Below are experts of layer 4 (counted from 0) of a mixture-of-experts language model. Rows are named router (the router's row for the expert) and show model dimensions 0-191. Each number is 500 + 40 x the weight over its row's rms, rounded and kept within 0 to 999. Numbers have three digits each.
Before each expert's rows: "comes before" lists some tokens at least twice as common just after its tokens as in all text. This comes from a sample of Wikipedia text that the model never trained on. Tokens count by the router's weight.

# expert 198
comes before: " of", ",", " and", "s", " in", "."
router:439508514546472554517518439531482490506537566498530509489471529558495504467490522522503588482487498478561482511424585457435512555517500446458497472463529560464506470533504457551511483606529550484420475462458553477481510503465476579444414451474479499468545485550540461548449477463528536476449410536438495462427450524504448509454441554531553468502386441506478532497490520454467554581516514543546497475494495534442502539534496519501511489543561478443453432532466576471456463507471519485475540508496508438451464472441525532471505487520446546491464466525541531501460521525478562552

# expert 239
comes before: " the", " a", " it", " an", " his", " its"
router:432537508492498501483482501489445527454505469434493410438517493503480483501491484524523456486492457559504505509558545553558458484519530555453475521487534434583533519496425522540458525548506517520477571465514527519541431519519433561447435461497500524499411555448537499441475508544506510487504455507536545468560497440455505506499523474556550505505472473486575572434535486492506439494487585489488446476536480522474462519523527487450517451528494483595544468520534434505508501513507546410469498450501389517503535531499599419543483538524506532434545440490515534514452429441526443544

# expert 182
comes before: " ", " The", " N", " S", " A", " H"
router:541499546472535559486545502509441593473470506444511452491425483387541500553571487527485460512512532452508532440474503493517499506507453493478621489445501516498523484494453525481534429529432476441461546467521471473473482489508480489475481419467518467564525462522500520566530542513514452545471536436511427467528497485493469428484479473550480502532442451441572428542559437470405418490506517565479417508439501488561538458546516471528535496578518516480568524503523513487582540516513542519502512485552495534430542463512509523558515523477541492478528494479587446485504523496482464517

# expert 161
comes before: " ", " +", " \"", " —", " −", " $"
router:479533480467480540460471547480492520437461540464503505477459485423572508507511548540451513519458500479517547457481509466522508463542424470483480419462490492572531491499527500547493497406545573461425453457531492474442509520505557502433488511497528477486554501551505516466438470513497508460582453577479498515503370463522466520489504525536475568552495519481447532495475452448514485522380491529420496499458511547538421521515516522422566454522544477477467490522510471510466543502537490563454436490536464442438538504524440509453580448503528483556523495599494564496498539490487525538

# expert 195
comes before: " to", " that", "ed", "ing", " for", " of"
router:513529472494433513533527465536559572523402445529503519506567460517517498457552534513470461520491498515485514457542489472413511526504433469467530534416513548533427506543466454415475470501509508529462473507455492513480524426487507531510440475492525555462556499505570468550467536439644485471497476583445526539485465461548453528516411505542416499496513544506575485484476464502521590500504460529526531505479539536434489512511494439512514467526502480544495517502535479472499433543473499449456485434470546512558534508534566529415511477496448531545525472497448493565458479551433541533

# expert 71
comes before: " of", " in", ",", " (", " and", "."
router:540522478499531512574559447496541530536478536527511549414553505515561602588515436469477553472493511478527483493529421410454517478551476527552516454536473526494450509545486543451548510452474536553589492496573462545506493457524459525499523539545534480507498428559449505496482537523492472504514525500535469521448543540450518530460488487396471454554469540514546478485461519486479548480438490509487542576496573515535544514526459505513496539476586465549503469502559471554508499503500436535416514475497515490457583487480575505470422520495509581553562463514476437505494461512442535471

# expert 208
comes before: " ", " The", " Country", " Coordinates", " •", " S"
router:516480544502539470529544557531435480411461545502516465536448536551485447564526531509478542532531486468541512448469473494480500459523525433475474490574434538520536446485542494451524445503414520551411533538497476458517526554470468562481465450552522492572496556557471494471503461592494524526509436469527525488481487458562484505534540537489449584468476456497507471539494548523494508497454503478566492486493456482456517460552529485429543493438420536480512522524484504614552551483540481513520508451458562489564452492503522402513569476471565504514522418492503465496473507426485435547

# expert 128
comes before: "ed", "ing", "ment", "ive", "ions", "ation"
router:412463507529452487511450455546498491462458523444434548506542472528547522494553521491564462503476436507513470437451425530463445560541501411540491453577544569477511445478491507598476527471498510478482560574453441512478508465549458548541493550506580533542519474536521492587527542465461530490556470499491499425466559543476545442506505484541532464503509524517486452477511495522552468513406495474497492462558510504509524576490477490450499499467552539488566485574503524533503475476440560511465434490469523507495501524515501460478467532451500478538478451432549459502395525528577548451

# expert 253
comes before: " of", ",", "\n", "ed", "ion", "ions"
router:538516490505474520514484474565497459508415511534483452471519471461497511502520556542529503494490384487464484522442471457505476523541428533614516437547452508480577445501458531521527542549504567559504501511506480512426520420476487460439519514514536504554503413510469480533496468482582513492523501484535583505473460538443549496529425465518483563398434493513521466500513554541513520559448452466480499514535520549446460530471475575474540473485473521541550522529435485505523425520534530490484475520495532484497427536546471449504560466444470557480517407487522444563532478573517459506

# expert 179
comes before: " |", ".", ")", ")\n", " |\n", ";"
router:494549544533428516480548470527537445485432473557485508441490478461549539467513505399598466458521565539489471568528461567457469505503477476532447516564525576506477505524488526478474486493527445489552455551524525546505455537541474505457515501552518551591518478492540537488526422565479463466524507484498423534544415495571489499481474485503481460571528470491410563424412528501499487505480538443498523467512435461475535515573499509481550480467527484541461533551513555486461423459433508540459506504494475487514483511490504479481472462540526421463494543557459560548454506461541425516

# expert 248
comes before: " the", " a", " his", " be", " their", " an"
router:475512546491522527477558537492534549505525518476490439493540471427485524557473453531527490462562470471517486595528517502462482567569575509429490562491466484504513556458413472463457525475490487513551534470462516462520481518483494469489491448541509450478534521552528503537518485498500535473569501520441561516514446457502539426493452473535569437456434554518485472520537467467469463490576473495486483556502525444498540484579491512539491529551412489485476453378534484435469587481529528425482498519494439483467538545497532530453406496478526447469476564579551543494534513570469471548

# expert 82
comes before: "-", "The", "==", "===", "In", "|"
router:535516522421494524455552549457551511478471500469536487471558520488418462463532531537487423557496468456434555465507483483493476477444497536466600553468556478569510566483488468420529545529491509541495521466513489479530447539439454456538440496455470537512436495540528456524469478505456411503453492465489553496447521567456512497475507546518541505493507393470528501537463538476433538420460507495430495470483532562536521509501542464540451552464534493523574515492562505592444507435526529492466472455478440509540458451505549528540541530468446568517455499548486533514493521508465473417

# expert 94
comes before: " ", ",", " of", ".\n\n", " century", " later"
router:509578476473498507555489456432539515509470480483545504516487541494488447444479429373510569417513507507500510476506464543501577488448462551554484496614474566503509527505534548451545517417478452530552581563502417478480519423546527462475564517526498446478525491562491480450498496493436551443534521509547476530404508454542466472538509465503463460503498530472540481537459516509468496492480573532473481564512520489455486474466485494558526519476511501468522560461490548486555529568481451494522478452447544488506519491529448459513502499517563523533447521478423503459394547459512455537

# expert 97
comes before: " century", " ", " round", " place", " Year", " season"
router:554496457469496516446485545478502452521545479530421540501526528551549499580477468589477536502464483502488465464446474486433423510495445523511456463564569456545525454514534545450520518546525474529449471511545474514463530529501455558583522460595476532403497450537553435483526556470470464520471495463515535537469529572487469507536572523480442562462528527471451436514457528502510461517480511483486596536473567586447439509466517564504473527473542448481462486484441474508527565550455452534505505537492525498549572491514495508443410488522551527436500510538495543462526481497517538470

# expert 72
comes before: " of", ",", ".", ".\n\n", " was", "'s"
router:509445504419518501570494451501525560541543456446527515563467563529511486571521487442510393476494407510453460546536456473519568479439451535536518494451475442480436499522517515506523481510421482524582469522489481519469549493511472453486527503435435472486453548566469467482432512454472505468542456565454473520451530469473498515510530550473541518508563541547485438507542503474549523498489465467503470552478538481434445522497514506481537482495455496459527558460507543557558528544541452556451525492477536495589565487449526505547499523489406520557492562481436510468464465478411447524

# expert 115
comes before: " |", ",", ")\n", ")", " |\n", ";"
router:540461514423519529471449492560464507450548508492503547484550474526575490514411498554495495523468507523503446539475429529461506488443478486509411486510492453473509428526557565500520468493478470525537414470568484461487545499548544481519517513498526481485510542494564498482574515466468558452550503479504502469542521506500444572527524532503469514550548503515408479500473473525520496552472470527446522489540549578464516518429431568467524446544486436511466499538484520472419553490473437536516448442455586400521497453476494535495515471447480475479601432568506566528546458450472505530

# expert 180
comes before: " the", " a", " his", " her", " their", "less"
router:519518430548422504467555460468573545513500464459440513442586489493548525560426512553436476467503551515474445462549516568493529476541502491508501559461532434506496534478477494500415487530555536509490500497499487546534450484532507591545417475546543548516564484471535539543467531507469488510520522482462454510500458467579514485511474483589604510528502473484501561461534522506533480526491492501513526574502468455477504534509523424522526518580551533462625456492532479462516502472505494484438478416471492435513496527533474481547506524438473521506533481432474542542488412519419489462

# expert 111
comes before: " |", "°N", "%", "°W", ".", "°E"
router:485486470534531458561436461470528549543509521495539498535425553558492450482476558452499564465482477538438544550497530502487516480468521516442491542514541539482492460458538562444455513442461515466549471489517558492570528485490542485456473519506548531462470512497563502486505506422526464562469543572419446480489444569455549446479541476565525477493470472562485482491524496506495458501588484446530553506484502497477416518542563503548544473518485498408510510531525532514502574569463557438520520513516508473428513410431514507410456555459497488457476511458491414540533418470450512487

# expert 93
comes before: " as", " in", " to", " the", " a", " by"
router:471483482491514515487515519475511509539538497507504486452513527529541574534587512549460496503637504529480441457524451482451502478557537537501504518486560490420517527558487406505472492470545549514518562482527490516532465437458543532450515450559474515513512543450472638495508421467473475584495535515429467444560502485497504473512477414557444500497522452495476516513460508541508461463509495481464541474545474484537535472505509429499423519574548483460485447459483481497490567512445482487487515465464503512481481568502476503515562505516454553567540540545416546522521420555469541419

# expert 181
comes before: " the", " a", " his", " their", " this", " its"
router:571502498558548533549504526528500568513503552533520505492460452451506557478548515452529544506479530462531518499454504519575494500573503508504484544484502490470557594539516485578496550524529521501494519543480506479535466458506485452559495433531541507540501564528533507582499549482546502506479471536450560418512432457542497437418443484512512434454449395542472457518459457441441428506478509440505476436520468521463505524522526552532470466518518527421428492492526458466489533502547446478564493452536465513479466486554514485519547473461531518399459514574488558553516479577558450509

# expert 210
comes before: " The", "==", " In", " He", " It", "The"
router:542583526504526515485486528492512541520533519497562420520486593498499512570477559508449494471591499492543533488479497481474484514490452523495595497501496528531543477457481520440517475510530545481451464463434491516467515544457448427472531488495489494483505457512481466545477475538557434503525544583459495519489478470515519425550509478465500426428420503566581503523487500508450505443489555527547425517523483483472472496517473484496489535507513502564541485483556480512542573495521555375459535510487454498541519466453478485535496617516483584554472516558415451547417423524493502496

# expert 197
comes before: ":", " |", " information", " by", " date", "\n"
router:458507474497531501558520499493495468531580424426482476504476451574504522494528467477542467545522505540556469505494522508512465444499518549519503522454530529486442503480508470474572448517472480467453439535556544455491522430497505566457495478433497528513443450552494508501545444517480528533551452485418495436511572595527494539581518571510501494518465547509494463514532548476572470531572539482488513527550552474518533569476514482439521560546498464483501524552509475551481457528552535504586519526425480536586450476524554492559499444566562419551488462512484515449566562467512565523

# expert 110
comes before: "|", "==", "===", "The", "|---|---|---|---", "In"
router:521549541537479425498545514524541500534498476479576513467505469597446545484552445551497442513536496515449489552537493536516465482498494529466555524462453531508536564483358515548465551562529547499472456478501468526510502537435437499503509535484414538495558447493486498463508487574520469496496582526418576562468497550488593534530483499510472408484519449531540496521509478422455539460465532475487467449601490475519568532470536455520515504461531470512539461525465498521465460489459553517560524541495446506548416530464472479516535515514443483510494520528507493468407485524498519443

# expert 160
comes before: "–", ",", ")\n", "),", ")", ")."
router:512465495463480506480456473520494455413535486480462536506514461529551502472430540558490520519428533496538464531451441550458548491489532522474423493532487470505502468539545546450494514500525464536532427479572462502441605525548542519499501526514525498497517521509579499475583499448461522449542468475469504469496532516512432571518537530515459546516587502551452491485476494561554539550457438506458534521509553535449547551420404596441533452473508458475475516521458473449445521520455450551487443488437546433514486512509534565533503437435465534495549484529496539534566500455483530538

# expert 166
comes before: " to", " the", " in", " his", " that", " by"
router:505496508454503548444491473454565521439527547447482444479537536499507493539451516473512542417532446522491504541472498469490453510517472533504463561479509448529521551533435542423434468518533526579561568494502480502529501468472472511484523471419498537471510502523428461534543546508560451509558473598528514511509531494451444463553457539485452493539531515548497494534458514475526500453505496477554507490447484504578499508535512534563538484509533447462619434440517537439560560474431441476460512528533520443450537540484414513555513496518535523528534478590485546542450504548409464529

# expert 119
comes before: ",", " (", "'s", " was", " is", " |"
router:493531538505504440519418429475493569490585503536496500501429491381500476524455461508528499539488492513557462515479460509474504433435540493489446508449475535507482465493519473455468456515551436488522502556485474550436456536507550427482476485431457439411506440488568534486562538492485540483532507476477476508460501541558574504508511389441507519553474551513452479453480508467550476521492552516457482508562477522418504449437483516484526471506512439504473527423470557469540499525582488503465534466483506457452474544614481492468477453496533485480497417564509505491494470529478570459

# expert 123
comes before: ",", " (", "\n", " and", "ya", "'s"
router:518513426484502506495490487511493470485515576562467540474523504550438477523461514447480418538449485476525490521481488429441467476467511449494525467466462511449524489516524517507469539510428458492482417471492565507437524471541542466522426397494544494485502508525512472547480468560444530516491547452498493492475577539463462575521465502516475497451413404491527439553478454556502454496520518476536547605489506502539437538510500529521486463462541549464502426491423544487525495464439513484515455415477522441522493546495525403511561451481412481536512486496543501505549536607538526472

# expert 217
comes before: " the", " ", " of", " addition", " his", "ly"
router:409470449527492486437454478463459474478548577533464460430451513499527527485506536537397576448533495488531489490465524598511548536517510524519436495459564444591475554516551445497490493573542522532417534516517461541550437434479517527511466463484490562462469554460520482501488471511511539491462465489545489463486459526549490532462452587489544491493511505442485469487544488483517569542590475440475470501536565473442492531536476518468516545482558521486512465495541460507478543528524556511537528438474454418484481525473426560552476453505522534491460502585529526526424475518522515550

# expert 178
comes before: " ", "00", " end", "30", " first", " \""
router:479471471470466545477516536435543472500478499512446544479474556489509516534575493563475536576557570528503480523474476585464560453535491481581470523489551495545511502467555473472452537471500538436495487510509502485536455546471497550508425422479552448513555493569537536476466434566471465532517562471479514491444507453541475506499545495534495529458543465467517528529499490513487468533515511488477469516442477511453374542506497465521524528597521518451496500544438555544569415586544540513489535469541545469537441487510515446458457476563494547466417502443536476522430548515547485435

# expert 107
comes before: " ", " |", " Socorro", ")", " |\n", "°N"
router:510508508520564567540525433533536490469492541502521508520460494466572449591479576523517533446518526476494526552503534556497496495522443472460473512434423559547524491485548531538522459473502469478538472474571510507455510560548564542485451499441576546603518482477579482502543537521540448450560456502425521522510497471531483519502442506449515521552559548500433526426486486482469501491470487537464464527514501412472538534501518504474518459467485515448473528546514519464471589486440570515437451452509497458450567493537547535462548435422554571461549479555509489493501481549492459542

# expert 116
comes before: " the", " a", " to", " in", " his", " that"
router:562526458512507545518504503463548581507432553498530525498488530502533468522510517517483538502521543463477475475522434502518481531538493523495490504431517498467550530545471507508549500494557516502498509458482484552531482426451490514454408446451536546494538514482476514593507545463549502534547513535548570475551377458503500495430496553548473497503479427533523558479500427505491529484534452468509446558515517498505550461491492471517461592483460508465433467464581513436477469527453515427491483497477460577509500585517505468362509460488471458462540448556488499528506572579502566430

# expert 140
comes before: "|", "=", "==", "-", "===", "The"
router:517463573477500470471531467496479439441589539514519515524522484518484485457493518504463571465489438475472457560470527513453517429482497490527515511475460556581446483466490484478473581492499543474510439441579484526507520537556448504458389496467498544532489498547448465436475453555438445486522522465463471508406459448481486540519522554495505494496543456588443556556468596484475568501444571522466544505519518477513486464492499544471503548490485413478557438543437490540453557499453490546494470514525552461531531532478555555459518465483465489507483538609444487513533520494480464508

# expert 153
comes before: ".", " |", "%", ",", "–", " |\n"
router:556444493452503477529484519492480517509534467528497528486487460505531545473478466473494525559500561543561543497460514480466549468588409468473459467461594543452549488485537478436418523558610486512528465481523454539483510521467544494470452542555492462423502530458511546457551511458532504530483447512427482457501436513513517530509466530504492486537486455530479499479495472511509466555539484464540513523557493542494494521523466474436475482420477555463592477557558479492508537449423429466455428571477496489465438513472559541494486534423444472434502506533411537477549475474554435553

# expert 175
comes before: " is", " was", " of", " were", " are", ","
router:573489466452516532489494524509530496439565468519478527440558530488544493523480546522442507431525469532444516465542469526472557438450431519561489504545458522481508492503456435530453454432489447567472463450492497527462513448511555475493474541522493421459442519431493454455526493484474472524553459497484460522488573544435525516527472521433456501538500538502445467462459525564485477521448448495527548489505485499521452516537496458535542496559484408544473548501461563497551639534560518491473484501476472524511568493514465500550533549498451528537537514431443566455459519408561520553

# expert 233
comes before: " ", ")", "),", "ge", "mad", ")\n"
router:534505494534550536478487507527524493559501529583518526467449451508502491547440404486543444466466553500538505525451551568459492438449456498585481463522498474544512479586512542449433417476441510531538493458530455503456532527575563508520570530548452471484561538539460530534481526493387472519490534462530455476607544467508487492482566497618544464531524520525465482542499549549524535492531500515436503533489528571542499512518481578567563476500525527482481513500528483493485482494511464507508451522454503473502488505505440514496520512535533444529510507451562526510553446416535421490

# expert 247
comes before: ",", " |", "\n", " (", "===\n\n", " =\n\n"
router:491538467467499568477538452443556601515549537537509485601478448550503470510467540457492515495522511470462516590489444544530512492515488610529530531480473529509513478489566528551545564549449443492488559539504493515483519519460478541468507472483477443507409410513466444491502522426538538476529526512519479551449527566469493507557579576458474488506500513480463565501495519496477458563548511541497540538537526478510455505432529561561463453458535512485452550455489601520468460485552513481513503550532497535474548429568551537480540530517476517563470462528537504476485548498506516596

# expert 157
comes before: " of", " in", "ist", " football", " politician", " footballer"
router:464501425557463550514534518499450498570575527511494545504409487558492442491510504421513524479495481526479446511436530504458535470596436457518481478514522533536510505524536496437548509425468521443479494492530481534435524443486459568447494507547435542459485422446485521453469454494533550511536492435427465583537475528506539518469529398498579469534474464437485417505512555500441547502507546516426465495465548510506439519510535545438571499417496491476476485498464541484481525499474464506506466494495541496567476532532495479421539483543501550526457413468465470544502512451472502478

# expert 81
comes before: ",", " and", ".", " in", " are", " were"
router:562493472447500444437467449500440481552430476579506549420472480516503517489440527531463422525461583543530480532440505554488531449476550479549437488435546522486510460554607506529563429538493506508500457466495485486481564616495519475527523503504571485518494495449531396484521536505481533448489493542447474489453513519440500543465555542506503519465458529496476486433499555545542503481490451420519510471515486483526576474466467511500536480497500503475502514464521495449508506539498501495430462509500548471513564526435498555558440403487492435495532485494563572525462527496496587520

# expert 188
comes before: " to", " the", " in", " a", " for", " as"
router:465441489471495507495545512452533542531483558499489476518562478476534537441440442517519489458487557494556466533471414444496520510462536461531469524477564454529554456500514522519496508535592446552515554432520470588480522466464481537461482469481426514497562513482486588524470524362484467473513523456562508445530527492551516579447558531523475489512574523544494557491554516517503498465573448545507471498522485561529586523451515494427528523468528469489443512521599500462446540515447485520525460469454439481471487511476591536405488476478506538521544479509484485512523504449492482462

# expert 222
comes before: ",", ".", ".\n\n", ")", " of", ")\n"
router:481560526487466546463522471466522519477528478478504499509429546459502466446497545464515598479490575498526478540480510518505515521516419440599524479538508548510519556436508476473509502519412466508513495559509494514508497595495451539431517480508486486477526452580461520473464407521438513461459468484543486533453507525514480484543480547497459461505517595460498486476428554447455505492475486457500539567539547546623450509490432510510551569477501495527514496457480521567515452545540528534459536521481508518521440475566570471422461504539531460487504486538443600510508513406501455513

# expert 176
comes before: "1", "0", "2", "3", " |", "4"
router:432528427457479491488525528469448495515507564563519477517552442428427467524519487511488424508552475471560474505456500434501542469553528598498531497479426442504506483490473431508477545426480495568531519478526522519489474474501473598530465523488471481471530526479475471494518497438479443548492427568575473478506481629543566472514493524466521499433522436456473535582509449499546522542463482489524543480464496530536551493496507492535402497531477482531559528466554508483520493503543488492511471523498523529501472552441542506535435483463486454467548569485512518525578550473520613461

# expert 127
comes before: " |", " of", ":", "\n", "==\n", "==\n\n"
router:492513525480544465544488513516522493439452491533572544545459424450454562448475494473496525491471489415506476466490466495522517466515467496526466533471523608467439532472509545542541595475435458499471495553475432502467465477464549452524542492524440468606550491503503500506551563471598587520553523487499513480483579547497488509477494549506435504461538512441489462499523498578512523535489528507519528471570492480555503531478459432486519541416580437419503523544439482470454506503481530497498433477492521567505469488455449497429534475437492479543533481499450444418529553489484508515

# expert 83
comes before: ",", "\n", " Wales", " States", ".", " ("
router:543497408475526544548506401442474529471541485535541429496567558512442407525434463500485486467484524553481576488471508496512512453593491547495487491551433544458544519454512528514529460464475454434551520495490450522485503514562517482461533502539472488481469525496390571573537476455454502454526545496552452463494522528441519436393492447487566498541505517474538482483492496514521507554469513518468525557464495528523508514438486468519489547574532505496548475462475521487515550502566558467467525427475508527431463473472515511589504444452487514530495560418469434488492468483494556518

# expert 200
comes before: ",", "\n", " (", " de", "\"", ")"
router:542506528485524531509426496543523503441452469470516540506479555440459517601486470467478535494483529528505465523422450486556473510531466409516517495481504541455584506489528544595553498497544551512509507548475487507513506527535494502512490487556425449575557522534525451468421498520482536466540549475602483466501491539503442520576491516524522540491447530503459492500546502504500478537453547552566554519512466510541469497468462536490460494500598519516419480484476579523501521434442568538591434541554478486471508575545455454498514505464540489524549496467449511516560461444473416553

# expert 134
comes before: " |", "–", ")\n", ";", ")", " |\n"
router:512441476532438523488488475532502525479565468538464539478550504461514596465478514546490457491455418522560509513446454494470503492447587488449438506461446473530475516562516504427481484525459411531522431487522521486490509482540516561501483476452457469529469552493543516431559525472560527502536485519471479478481522485560486553529496559461484497557596461574388559441481484561493505494505420515483505481478499549464486533452438474488503465470483491526458515573472501445465494409467497547547478501457528496465468442479513542509522423445432522418555513581518546539511479529508534551

# expert 91
comes before: "0", "5", "4", "8", "6", "2"
router:546476549586507519502493445463471521489500502494450557468510547435541552452513464506577567524533518519480522511578560521488566485534528498504562441445458526456506485500496531432440567477412480518560486445524528534412549516498528463523542472444421574509494513474421470476477500441457492537492531506466529436499523498408508527516520473474527543555547570502499578445472530489507481487417484484485543495505536508458533523445533503546521503447511477449584451511499560508497528476498493515519473472595483478553471496419446460467533487475483440479467459486456539570480478443558561456

# expert 85
comes before: " ", " |", "0", " (", ")\n", "1"
router:570539524433498536500426532527473479449492470507454554410483465403507535442468446575588492490447533480496469563454505456492525473519524569573449514556524526485482483524524555449455544509574474468455475514523482530501444539532482510492532490511500538447593528497534457468539513549498475462502479492523410446533509538513474533433519518514487503558493598532433592482499486493545472518491454450417529528503547465473505481501468509433507519419505458525494535583509487458474489553386513546490517477491503513530498486471549525587482431496517514509496520542526570429533510504480517495

# expert 136
comes before: " century", " ", "th", " United", " early", "s"
router:476504470526489519499539485496481512521514518497489527501437578523480468457483428550485515537532477487469500528523488568510523510441485558594466511548424496452514538476504508540469539493464532483450532577497489495554511474529510461530459471492467474497487539521497479441501487526450471531492456511541488448494499506462507471522520493476529433516497600441602423545452543482540440455518581404465493466452526448480398523531560512504449442498530527428510579498472514536530543498546434534550614494535514482520427448482450465491475553553481548451504519420523587483490457442570483492

# expert 125
comes before: ",", " of", "\n", " and", " are", " ("
router:563522454478493463463481477508517547459481494545531525533493486426486485469477469453373472461475536455573484493508408477535565475493464530511542522446504418435440502489499488551546535512524434507508462464475477450456520510473542492429440557497471479470530549427501463486480600509458497500546534458595474430501557491417493460478460496532519529484552458472465553453524531539483501432532467514516557484483472513538544477529505509430533536480496483424483500524520491454470518392475444491473500535545501525491614470440516472517478469460534530453520464542561558532494431525465523483

# expert 70
comes before: " ", ")", "aged", " January", "age", "),"
router:448462560470484540456503501437461525533479491541490440437472532486531429390455523487453590535569524466512487597532458605514490481539468563546482514515499449547462537463553563432477504533453535496474510562479503504506465560531474494437483437510516512469510495537561467535488482496434492492467443468518487452450508441533439485547520585512496508597520549440523548450502574540507520447501469475437510570459471516470446511499479510501517534409531503474574519499479496495519514492473546490532497489481507499529439457556510442445486504458549451467468450576475510477498485443527437499

# expert 152
comes before: "0", "1", "2", "3", " to", "4"
router:488500439493489502481517481531494544506500480542530520495381554475497461430505468479524510538548539503528459441490510468563564477528441546572529556477511427427446535580495470501509484498471516511525518510480505458569475482507533512502431545509495519485550553504515486575530458490474483546430464559470498510482475489486435503563461513483409480520532473438539456556500455446527496456495519372505547475480454521467422516492528475547431494511483504445571445517550526502524425562539486548504564523429555511559439569448498494511494462500485520511534558464534505428427531450533513449

# expert 77
comes before: " the", " be", " a", " have", " make", " his"
router:510436469490496508496471504517539517483440507522430546463492499502506503480465481527557549564456499474550469523524511507532460476567491523411456501555513438532459486515534512516452443509541404513528508472454504439472502461554451503535494502578493510535521528526530513465567447544461524487515520491437450497489549490555513452516495538554484444511524601462512474549488534565481424476515542436451555524494488571507500529563438586549448496408485506560549531548484474560483538451504451543514530465443475449537444444530498512474558438493487502475497482412541533540531512388505517581

# expert 101
comes before: " and", " but", " which", " the", " including", " he"
router:516537553492468527509452531496427422542544489502476452478473467561456550524563549502485498569559526481483526500463530528497433522480537516496499468566474443453457478570465482531518452560475564488457483483512541448494478463529456484512452590462480523555537437443473471525479506466468519555433514497512477517500497484524535528470493380502437426488442464566478491489481509484484449498540486498520461476499373521524489519512525441453495621447474563530511511489552459633558445490532546496501483489529489421512504479527534501520552530537550506537529519496481459519482582494492565500

# expert 226
comes before: ".", " |", "–", ",", ";", " |\n"
router:530488513478483475471552490491412498428520538521471559467556476466509470499479415572561444526495502537539503449453472500490595446495460467483494474465471466442492475506491545540453529477524520496508478515521454538511502431566502478530558483426435552534457548518460567452548531490509460469493477499404473499543500566489476531466531527527431505547525460544518524435425483555562568521556481557461531487527498511520554474502509504442546477399495463505471562515515471457501579547554502461426478435520504479483492538508532552514442487436531496419510514581555517527516463566501483564

# expert 213
comes before: "0", "1", "2", "3", " |", " |\n"
router:475564581491465509480526440601515533502475485453509521531469475471520459509445432500507547523498484561578425542489539532495575477517471457500514509462521457452529450529504455440498456439523523512549442508501502465530465462527526564517435545533550443534517608506475484488461455454503499484517509483466460538514504440474562554456542503412533541511547520569434495451494432522532544560541500474466551525497498527496469493516513464452506478470525475454528465546488542429480487549417450511506488496491525512390501517516514557519519489472516466517515594489491585464526469538603411497

# expert 138
comes before: " ", " Votes", " Candidate", " Team", " Total", " Party"
router:594501571467520450378517541484478498538467564523509535549506506511479508495514474575469439545499511465503549427506510483485535513450498527466476397537512525464430500546528488526529390544499425482471497491510466418434542472496452505525533499533537519533508539472516431486562552407506585494499497456479455413491531524530498514525447517448484505507441585453536523509480498526507458574464532528478512548586546500462449493476531493455516459498513525531561522487457496571477528555422444527494531452545464523420499532463448484508450522481544486498530447514462530526473476500531452519

# expert 190
comes before: " ", " \"", " Labour", " Liberal", " MF", " Conservative"
router:518524457530469559500497515495489507464608511483485392481509516552499530586532550550424562517480582527480516476533462558585478483519504541497470518547590501475592519430530508571532489551496470528526512460521502468464511571517596562511496486496468513498526464500485530486504536503431470455462549504528591480470514507553454513525481481542514497513488511445488488489514545477537558479439542481447465547457537497506471499499465525493544492528539571460488512520476475447435443523519524496484468464502522541576537427532557559522414439554520597484468456462496483511505467576504540576

# expert 163
comes before: ":", "\n", " •", " Born", "-", " Country"
router:542511474502502463531559533522497421529441479557496440554546448459467495390508520465445502544518549476558545448482499471463466444489528469469480525592471518481561517460516444536543558481480513556474534480511490434504470451443506493438481511485418478564465508505457453473568492560535551499551443487533470488519561586543492530480522527510488484549476444476478494485524549540494531494419451544524464454522481504508564469484517509489518527450451495489616546519516482462453493479530462458514456493501474466562444458456590474533585424540536482484441455508522488445564491446487553498

# expert 221
comes before: "ing", "ed", ",", "ation", "ate", "ated"
router:474534433471479456490461485542517496410488566504482518460511496503522547480463511513454493521479484490415485515448440525448490404477444443465508481448541443500483467524511521479498466491561506474473462492468496468436519408517546569521454514431554572491542425468558435560496412551439508503519449561457458487418457531511517501479475512504474543419474433551500540470465437452536521529439553470541506510475499490423504490473451520452477530514382547472477521465479544527528430509435542480506494503501501465481475585489507535454490522533459601485472473501488453530462514505546483538

# expert 113
comes before: ",", " and", " was", ".", " of", " in"
router:523540496504452426466525555504511534528549550516485518535539502524485494478528463472559506525480557552499458473452431427517459542414529486434448427536504506532488464487450488443616468473489522485516462499474493484492526502476511515455497487553558488474503464515538453466454490475481506474522441493545428494541547547501457554437567515512512475406589460544412456485432584514505535579521522500447568542581473499523566529455454517520569455530517501495534526527482560462465496467490410533473437496505530425534547482482543476552481421473523457480501487574517506503525501505548462477